config.yaml
n_experts: 32
experts_per_token: 2
d_shared_expert: 64
router_score: "softmax"
balance_loss: 0.00035
init_std_router: 0.0164
norm_eps: 1e-06
optimizer: "muon_variant"
steps: 4491
dataset: "wikipedia_en"
Below are experts of layer 6 (counted from 0) of a mixture-of-experts language model. Rows are named router (the router's row for the expert), gate (a neuron's input weights, with its number), up (a neuron's input weights, with its number), down (a neuron's output weights, with its number) and show model dimensions 0-191. Each number is 50 + 10 x the weight over its row's rms, rounded and kept within 0 to 99.
Before each expert's rows: a language model's description of what the expert responds to; "gets" lists some tokens that make up at least twice as much of what it gets as of all text. This comes from a sample of Wikipedia text that the model never trained on. Tokens count by the router's weight.

# expert 28
Capital first letters of proper names after pipes, colons or dashes in tables and lists, like M in Mastini, T in TSO; also colons and pipes.
gets: ":", " M", " H", " T", " K", " N"
router:39 53 60 34 56 37 50 67 45 47 62 44 53 35 25 60 47 53 44 50 54 53 66 67 55 36 46 46 55 39 56 42 51 52 63 47 46 52 56 52 51 44 43 37 41 40 57 46 64 50 55 36 44 70 49 52 55 72 46 62 47 25 37 66 32 61 45 47 56 49 55 52 56 48 54 49 46 64 52 73 39 24 42 39 63 45 32 40 48 38 48 34 52 51 51 49 66 52 52 58 48 39 33 54 48 42 44 58 36 53 47 38 55 60 46 63 51 48 55 74 58 41 62 35 40 44 38 61 57 47 39 64 40 53 49 57 52 42 54 31 57 40 36 59 55 59 25 60 45 65 57 42 47 59 56 55 50 49 37 44 37 64 38 44 37 53 33 54 51 56 49 55 46 50 67 63 29 38 39 40 42 48 58 41 53 66 57 61 41 54 41 60
gate0:51 60 60 35 57 52 51 44 48 67 55 53 48 54 40 32 49 33 61 66 28 50 55 42 51 41 56 49 55 50 56 44 48 46 55 58 51 35 54 58 55 35 33 59 77 56 39 69 23 42 56 48 56 51 57 43 72 46 52 55 45 48 55 47 37 46 61 50 36 45 50 50 70 57 57 59 53 42 38 35 54 42 51 50 65 70 59 61 45 47 36 53 52 58 30 49 59 55 61 58 53 28 61 53 60 29 45 30 53 55 31 49 54 34 51 42 45 57 46 56 52 38 75 46 60 58 50 43 57 44 40 46 47 35 41 56 47 53 36 61 35 37 47 47 52 54 52 67 41 43 61 53 66 53 53 61 56 59 50 49 40 32 51 33 48 55 41 47 57 52 46 43 47 56 46 58 34 48 53 37 49 39 37 36 48 50 29 33 50 50 36 30
up0:61 46 31 45 52 50 46 60 61 42 47 49 34 54 47 53 40 49 59 57 50 63 54 63 49 69 59 62 48 32 69 52 61 54 62 61 53 54 48 45 55 43 56 66 37 55 65 48 59 56 64 41 57 42 30 59 40 47 50 46 54 55 60 48 56 53 33 50 50 46 56 33 60 24 40 59 57 52 40 41 49 43 47 44 47 48 59 57 57 33 46 58 52 47 55 53 56 68 32 44 37 49 40 72 58 62 49 45 56 50 34 48 66 45 48 64 53 52 57 50 61 52 52 37 52 49 44 76 42 49 53 72 52 49 57 64 37 39 41 35 57 64 52 68 49 75 69 42 54 32 52 65 45 62 34 45 31 66 47 66 36 60 53 43 56 41 59 41 47 56 67 39 58 43 54 57 49 68 61 38 56 59 66 55 52 34 45 53 42 42 54 57
down0:60 70 65 66 55 47 37 44 48 49 56 37 45 56 56 60 62 62 51 45 65 48 53 42 56 61 45 58 30 77 47 50 60 59 59 48 59 47 63 50 76 35 35 61 50 40 66 50 42 45 58 47 45 41 36 41 42 52 52 55 54 52 47 38 49 60 56 42 53 48 49 51 43 33 43 40 63 46 47 69 35 51 47 56 41 49 59 44 48 59 46 56 46 56 34 25 45 41 39 46 73 33 42 69 63 33 50 68 41 45 45 48 57 52 49 36 51 47 41 47 52 62 53 66 55 36 52 50 53 42 42 35 58 59 59 53 59 40 63 48 65 59 50 54 56 42 45 37 52 71 52 33 45 56 60 39 52 44 60 50 51 39 38 58 42 57 60 27 61 47 44 49 47 51 53 31 47 48 52 52 38 36 38 51 39 53 65 40 73 58 37 30

# expert 0
Closing parentheses, table pipes and colons after infobox or taxonomy labels, plus chemistry word pieces like oph, eph in orthophosphate, cephalopods.
gets: ")", " |", ":", "(s", "ph", "eg"
router:45 59 39 45 33 49 49 39 43 42 36 52 56 50 68 65 48 46 36 56 60 42 49 56 56 40 41 57 52 46 64 46 42 49 59 55 45 49 66 59 54 55 62 43 69 41 64 39 38 45 70 41 62 52 42 37 50 56 63 34 45 44 45 55 30 58 66 34 61 44 46 39 65 48 62 50 19 67 55 50 45 59 52 48 48 44 41 43 53 41 48 44 56 46 49 52 44 69 52 43 74 51 48 54 45 55 42 29 54 32 34 26 51 44 47 46 38 47 46 71 50 64 47 52 78 45 37 56 59 51 49 31 43 52 55 48 43 52 31 44 30 67 69 45 51 54 49 43 52 55 68 56 54 52 59 55 48 37 63 46 56 58 56 37 46 45 48 57 57 44 62 56 58 43 57 53 58 60 63 54 50 71 50 37 53 54 47 35 56 57 68 54
gate0:61 68 47 57 55 34 45 47 47 41 60 54 29 63 56 33 60 35 64 56 46 28 61 46 61 53 40 43 53 45 34 53 57 36 41 45 48 53 63 54 61 47 39 44 53 39 53 45 57 38 51 42 41 53 32 62 41 51 33 32 51 44 46 67 68 58 53 46 47 47 53 46 57 41 55 53 68 45 52 56 51 49 44 68 63 70 53 36 47 53 48 36 48 55 69 62 58 70 36 49 58 60 61 42 57 57 40 73 58 50 56 41 43 58 41 56 69 47 73 49 39 38 40 48 48 43 66 38 38 54 63 50 55 46 25 45 48 51 48 54 51 37 50 59 48 52 34 72 52 56 49 42 62 47 64 53 32 40 40 51 54 47 48 51 57 43 49 40 39 48 54 72 55 42 45 49 66 28 55 33 30 46 58 54 51 59 54 52 55 59 46 42
up0:45 62 49 39 44 56 52 39 52 55 63 38 42 44 41 56 42 54 48 42 39 34 25 50 49 38 59 60 63 37 49 54 58 54 44 48 67 49 51 30 21 58 56 42 49 63 58 63 47 42 43 46 45 64 57 32 45 41 45 61 70 62 50 55 43 53 59 50 47 46 40 47 39 64 66 48 67 66 32 61 52 59 41 63 39 47 59 56 40 56 57 34 55 38 58 46 41 38 55 57 73 53 54 46 55 52 49 33 42 39 41 45 63 47 51 66 25 49 51 37 54 59 45 36 54 61 47 61 59 37 66 51 48 50 60 51 53 37 46 60 39 52 53 61 40 53 43 62 20 50 51 60 54 47 53 47 40 50 40 60 51 78 48 52 46 49 39 44 73 49 56 55 62 40 46 52 68 57 48 49 40 49 46 59 60 24 50 38 54 60 51 56
down0:44 46 28 44 33 43 70 69 50 55 49 59 66 49 58 57 51 57 59 45 70 26 58 46 54 72 54 46 55 60 58 47 50 63 56 56 48 45 35 51 46 63 53 48 41 50 40 58 53 47 55 49 35 60 48 49 44 50 30 57 60 52 40 43 45 31 48 50 58 49 50 40 56 56 47 65 50 51 27 44 64 45 47 52 59 61 45 34 57 49 35 61 34 30 43 41 40 62 62 45 41 20 43 56 55 44 63 46 55 41 34 44 32 34 27 49 66 38 33 45 66 43 37 30 43 65 55 37 52 52 47 66 47 44 55 59 55 50 55 45 62 48 59 50 38 57 53 43 55 59 51 53 50 43 44 58 46 53 64 59 53 46 61 47 49 61 53 57 38 59 41 62 33 67 55 60 51 56 59 42 44 63 48 49 38 40 52 75 41 44 43 51

# expert 16
Single capital letters inside abbreviations and codes like KEGG, RCA, DNS, MAS, often in parentheses, lists or tables; also San.
gets: "S", "R", "D", "G", " g", "P"
router:51 43 56 36 45 40 38 65 42 51 31 54 57 46 63 43 42 60 51 54 56 47 62 61 62 43 43 57 61 48 56 48 55 36 40 67 53 49 57 43 46 42 49 42 80 55 54 73 33 55 51 44 53 57 45 39 57 66 50 56 43 55 54 31 34 55 49 58 36 59 53 49 46 37 59 50 41 52 42 63 48 33 41 63 38 36 47 36 37 56 42 46 38 32 54 51 53 40 56 68 48 55 46 46 40 59 63 70 47 42 47 67 51 41 45 49 43 49 45 72 42 49 59 52 29 64 51 52 48 66 65 46 44 49 50 55 23 56 52 48 71 56 40 50 66 52 63 53 44 58 38 51 33 42 38 39 65 36 61 61 52 54 58 38 45 51 40 56 47 72 51 60 43 58 66 57 48 53 53 61 31 38 44 59 42 32 56 50 63 45 47 39
gate0:50 53 47 45 67 50 39 40 46 39 47 43 50 45 45 62 46 56 53 52 56 55 63 44 47 51 58 62 62 60 44 70 43 59 56 68 48 49 54 41 41 69 38 50 60 63 39 60 60 63 67 42 30 60 55 42 71 37 34 47 47 51 19 60 69 49 61 38 53 44 48 37 58 51 40 37 31 43 44 28 63 75 53 50 57 58 45 59 38 67 38 53 53 50 54 41 53 71 43 35 43 59 46 52 44 46 50 33 71 38 32 66 40 62 54 67 43 43 44 59 59 55 63 73 69 49 38 53 42 56 47 43 44 52 56 48 54 47 62 56 62 47 49 44 56 43 37 58 41 45 59 52 47 39 42 54 47 54 56 57 59 51 52 34 71 47 45 45 50 55 46 27 52 55 44 40 50 61 55 60 60 36 50 43 57 41 52 44 52 60 44 54
up0:56 33 25 46 71 27 45 37 45 50 49 44 49 43 44 48 39 54 46 61 47 37 64 37 51 49 40 70 48 57 53 68 35 55 55 59 56 37 36 52 68 67 50 60 62 49 51 51 37 50 39 45 33 40 52 44 45 42 46 65 44 50 61 55 44 63 60 48 31 31 56 40 41 43 61 57 49 51 53 56 47 53 54 53 59 55 56 46 48 65 52 52 43 46 54 38 39 62 61 66 48 65 55 67 76 48 46 45 53 52 55 48 49 60 52 37 63 45 62 43 62 47 26 61 52 65 45 55 68 52 38 40 47 29 40 52 54 65 45 45 71 56 44 49 61 32 69 53 55 56 54 51 53 40 54 31 37 45 54 50 51 56 60 55 53 45 58 30 37 57 30 56 48 63 57 35 50 58 72 61 59 49 50 36 34 52 45 49 56 46 54 47
down0:48 56 42 49 44 48 61 58 59 42 50 44 66 48 55 42 55 36 43 48 55 46 45 53 52 51 51 57 45 39 47 45 59 42 54 65 34 57 47 72 31 55 28 48 51 79 40 53 50 38 52 42 42 52 50 48 33 35 54 62 48 57 45 41 65 39 50 49 37 44 53 50 50 48 42 55 49 63 60 47 58 51 46 63 52 40 55 54 45 52 49 48 64 54 56 46 61 71 51 56 38 40 35 34 41 43 56 50 70 57 53 51 63 53 46 54 54 38 22 37 43 36 54 46 59 32 43 59 59 32 29 51 47 57 54 46 64 28 47 32 50 44 61 41 61 52 47 37 48 43 56 55 63 59 56 63 51 53 40 40 52 32 30 52 72 38 65 66 46 21 38 57 50 57 53 40 42 59 41 42 63 57 34 51 37 48 51 47 45 34 52 69

# expert 21
Capital or lowercase letter pieces starting names and words, chiefly B, L, V, b, l, as in to-b-acco, Slov-ene, l-ap.
gets: " L", " B", "b", " V", " b", "is"
router:49 39 59 52 59 46 55 32 53 49 49 64 47 45 72 41 37 51 30 44 42 67 32 39 51 55 47 58 62 40 28 51 43 38 39 41 57 60 67 63 42 47 43 56 44 49 44 61 36 52 62 40 55 49 39 44 61 60 46 56 43 50 68 34 51 66 55 55 68 64 60 58 52 38 63 35 46 43 52 50 41 47 63 45 48 49 61 44 45 41 32 60 52 49 43 55 43 38 46 43 51 51 34 55 62 58 48 55 35 55 41 40 60 52 60 53 44 50 48 60 60 45 49 40 55 64 71 61 55 57 29 70 41 41 51 64 44 52 23 46 56 39 44 46 51 43 46 54 65 35 63 30 56 47 62 58 49 62 53 41 33 53 39 62 32 55 36 65 60 57 24 59 53 38 46 45 42 63 50 57 50 53 46 37 50 59 57 49 66 44 46 65
gate0:45 49 31 58 48 48 65 56 49 48 41 58 62 45 65 47 60 38 42 56 56 55 45 33 42 46 46 30 61 70 50 44 52 67 38 47 55 61 47 46 67 35 56 56 43 73 40 36 38 48 62 64 55 35 57 46 60 53 41 36 41 44 50 59 41 39 42 40 54 73 41 48 39 49 44 62 56 60 62 35 35 53 48 44 43 61 35 46 53 51 66 43 40 51 75 51 52 46 35 43 50 57 45 62 57 51 58 41 56 42 36 51 66 50 60 68 46 53 42 55 75 58 36 46 57 71 60 54 38 44 41 51 46 51 42 68 56 44 43 44 56 48 51 65 60 59 50 56 60 49 48 42 49 52 38 44 50 59 58 45 62 48 57 72 68 37 40 50 50 67 53 42 40 53 46 58 61 57 50 63 53 49 47 44 85 63 60 64 52 45 43 58
up0:61 52 53 46 57 38 71 59 29 60 64 41 50 48 51 53 36 40 45 65 52 50 47 55 28 43 41 52 59 40 46 32 38 52 54 49 66 41 44 53 48 48 56 54 57 58 49 42 60 44 48 31 40 52 47 65 39 44 45 48 44 46 46 37 61 43 54 52 55 45 63 64 50 60 71 56 52 42 58 73 56 35 59 53 68 66 52 64 54 44 42 58 64 39 36 50 45 36 57 46 64 64 55 38 57 42 54 39 32 42 55 50 42 60 38 48 43 52 57 39 39 54 47 48 42 51 34 46 54 40 46 47 53 70 51 38 68 59 58 56 47 53 41 42 44 28 58 29 31 51 47 35 50 44 36 56 44 62 54 61 61 67 62 61 43 60 44 39 55 50 54 69 51 67 50 48 36 62 54 46 47 47 52 71 46 41 34 20 58 58 48 52
down0:62 66 61 31 38 55 53 57 64 44 57 47 38 52 66 61 59 35 45 55 50 55 56 51 58 51 47 38 55 37 32 65 38 59 28 54 53 56 50 47 42 44 51 67 50 52 45 51 53 67 31 59 52 39 53 50 53 31 41 47 52 63 52 47 53 58 60 52 62 63 53 64 43 56 69 36 39 52 48 44 44 57 56 45 33 42 81 60 51 46 50 54 56 62 68 44 53 58 57 48 42 55 65 58 43 38 45 50 42 57 46 45 57 53 79 62 51 59 43 47 48 51 53 41 47 64 67 60 42 43 54 40 70 53 51 64 42 65 40 50 65 44 66 55 65 56 45 55 47 54 68 50 48 43 67 46 44 61 42 41 53 33 58 45 64 52 58 66 52 58 44 57 38 51 45 41 63 26 38 50 39 47 57 33 43 48 65 67 63 40 61 41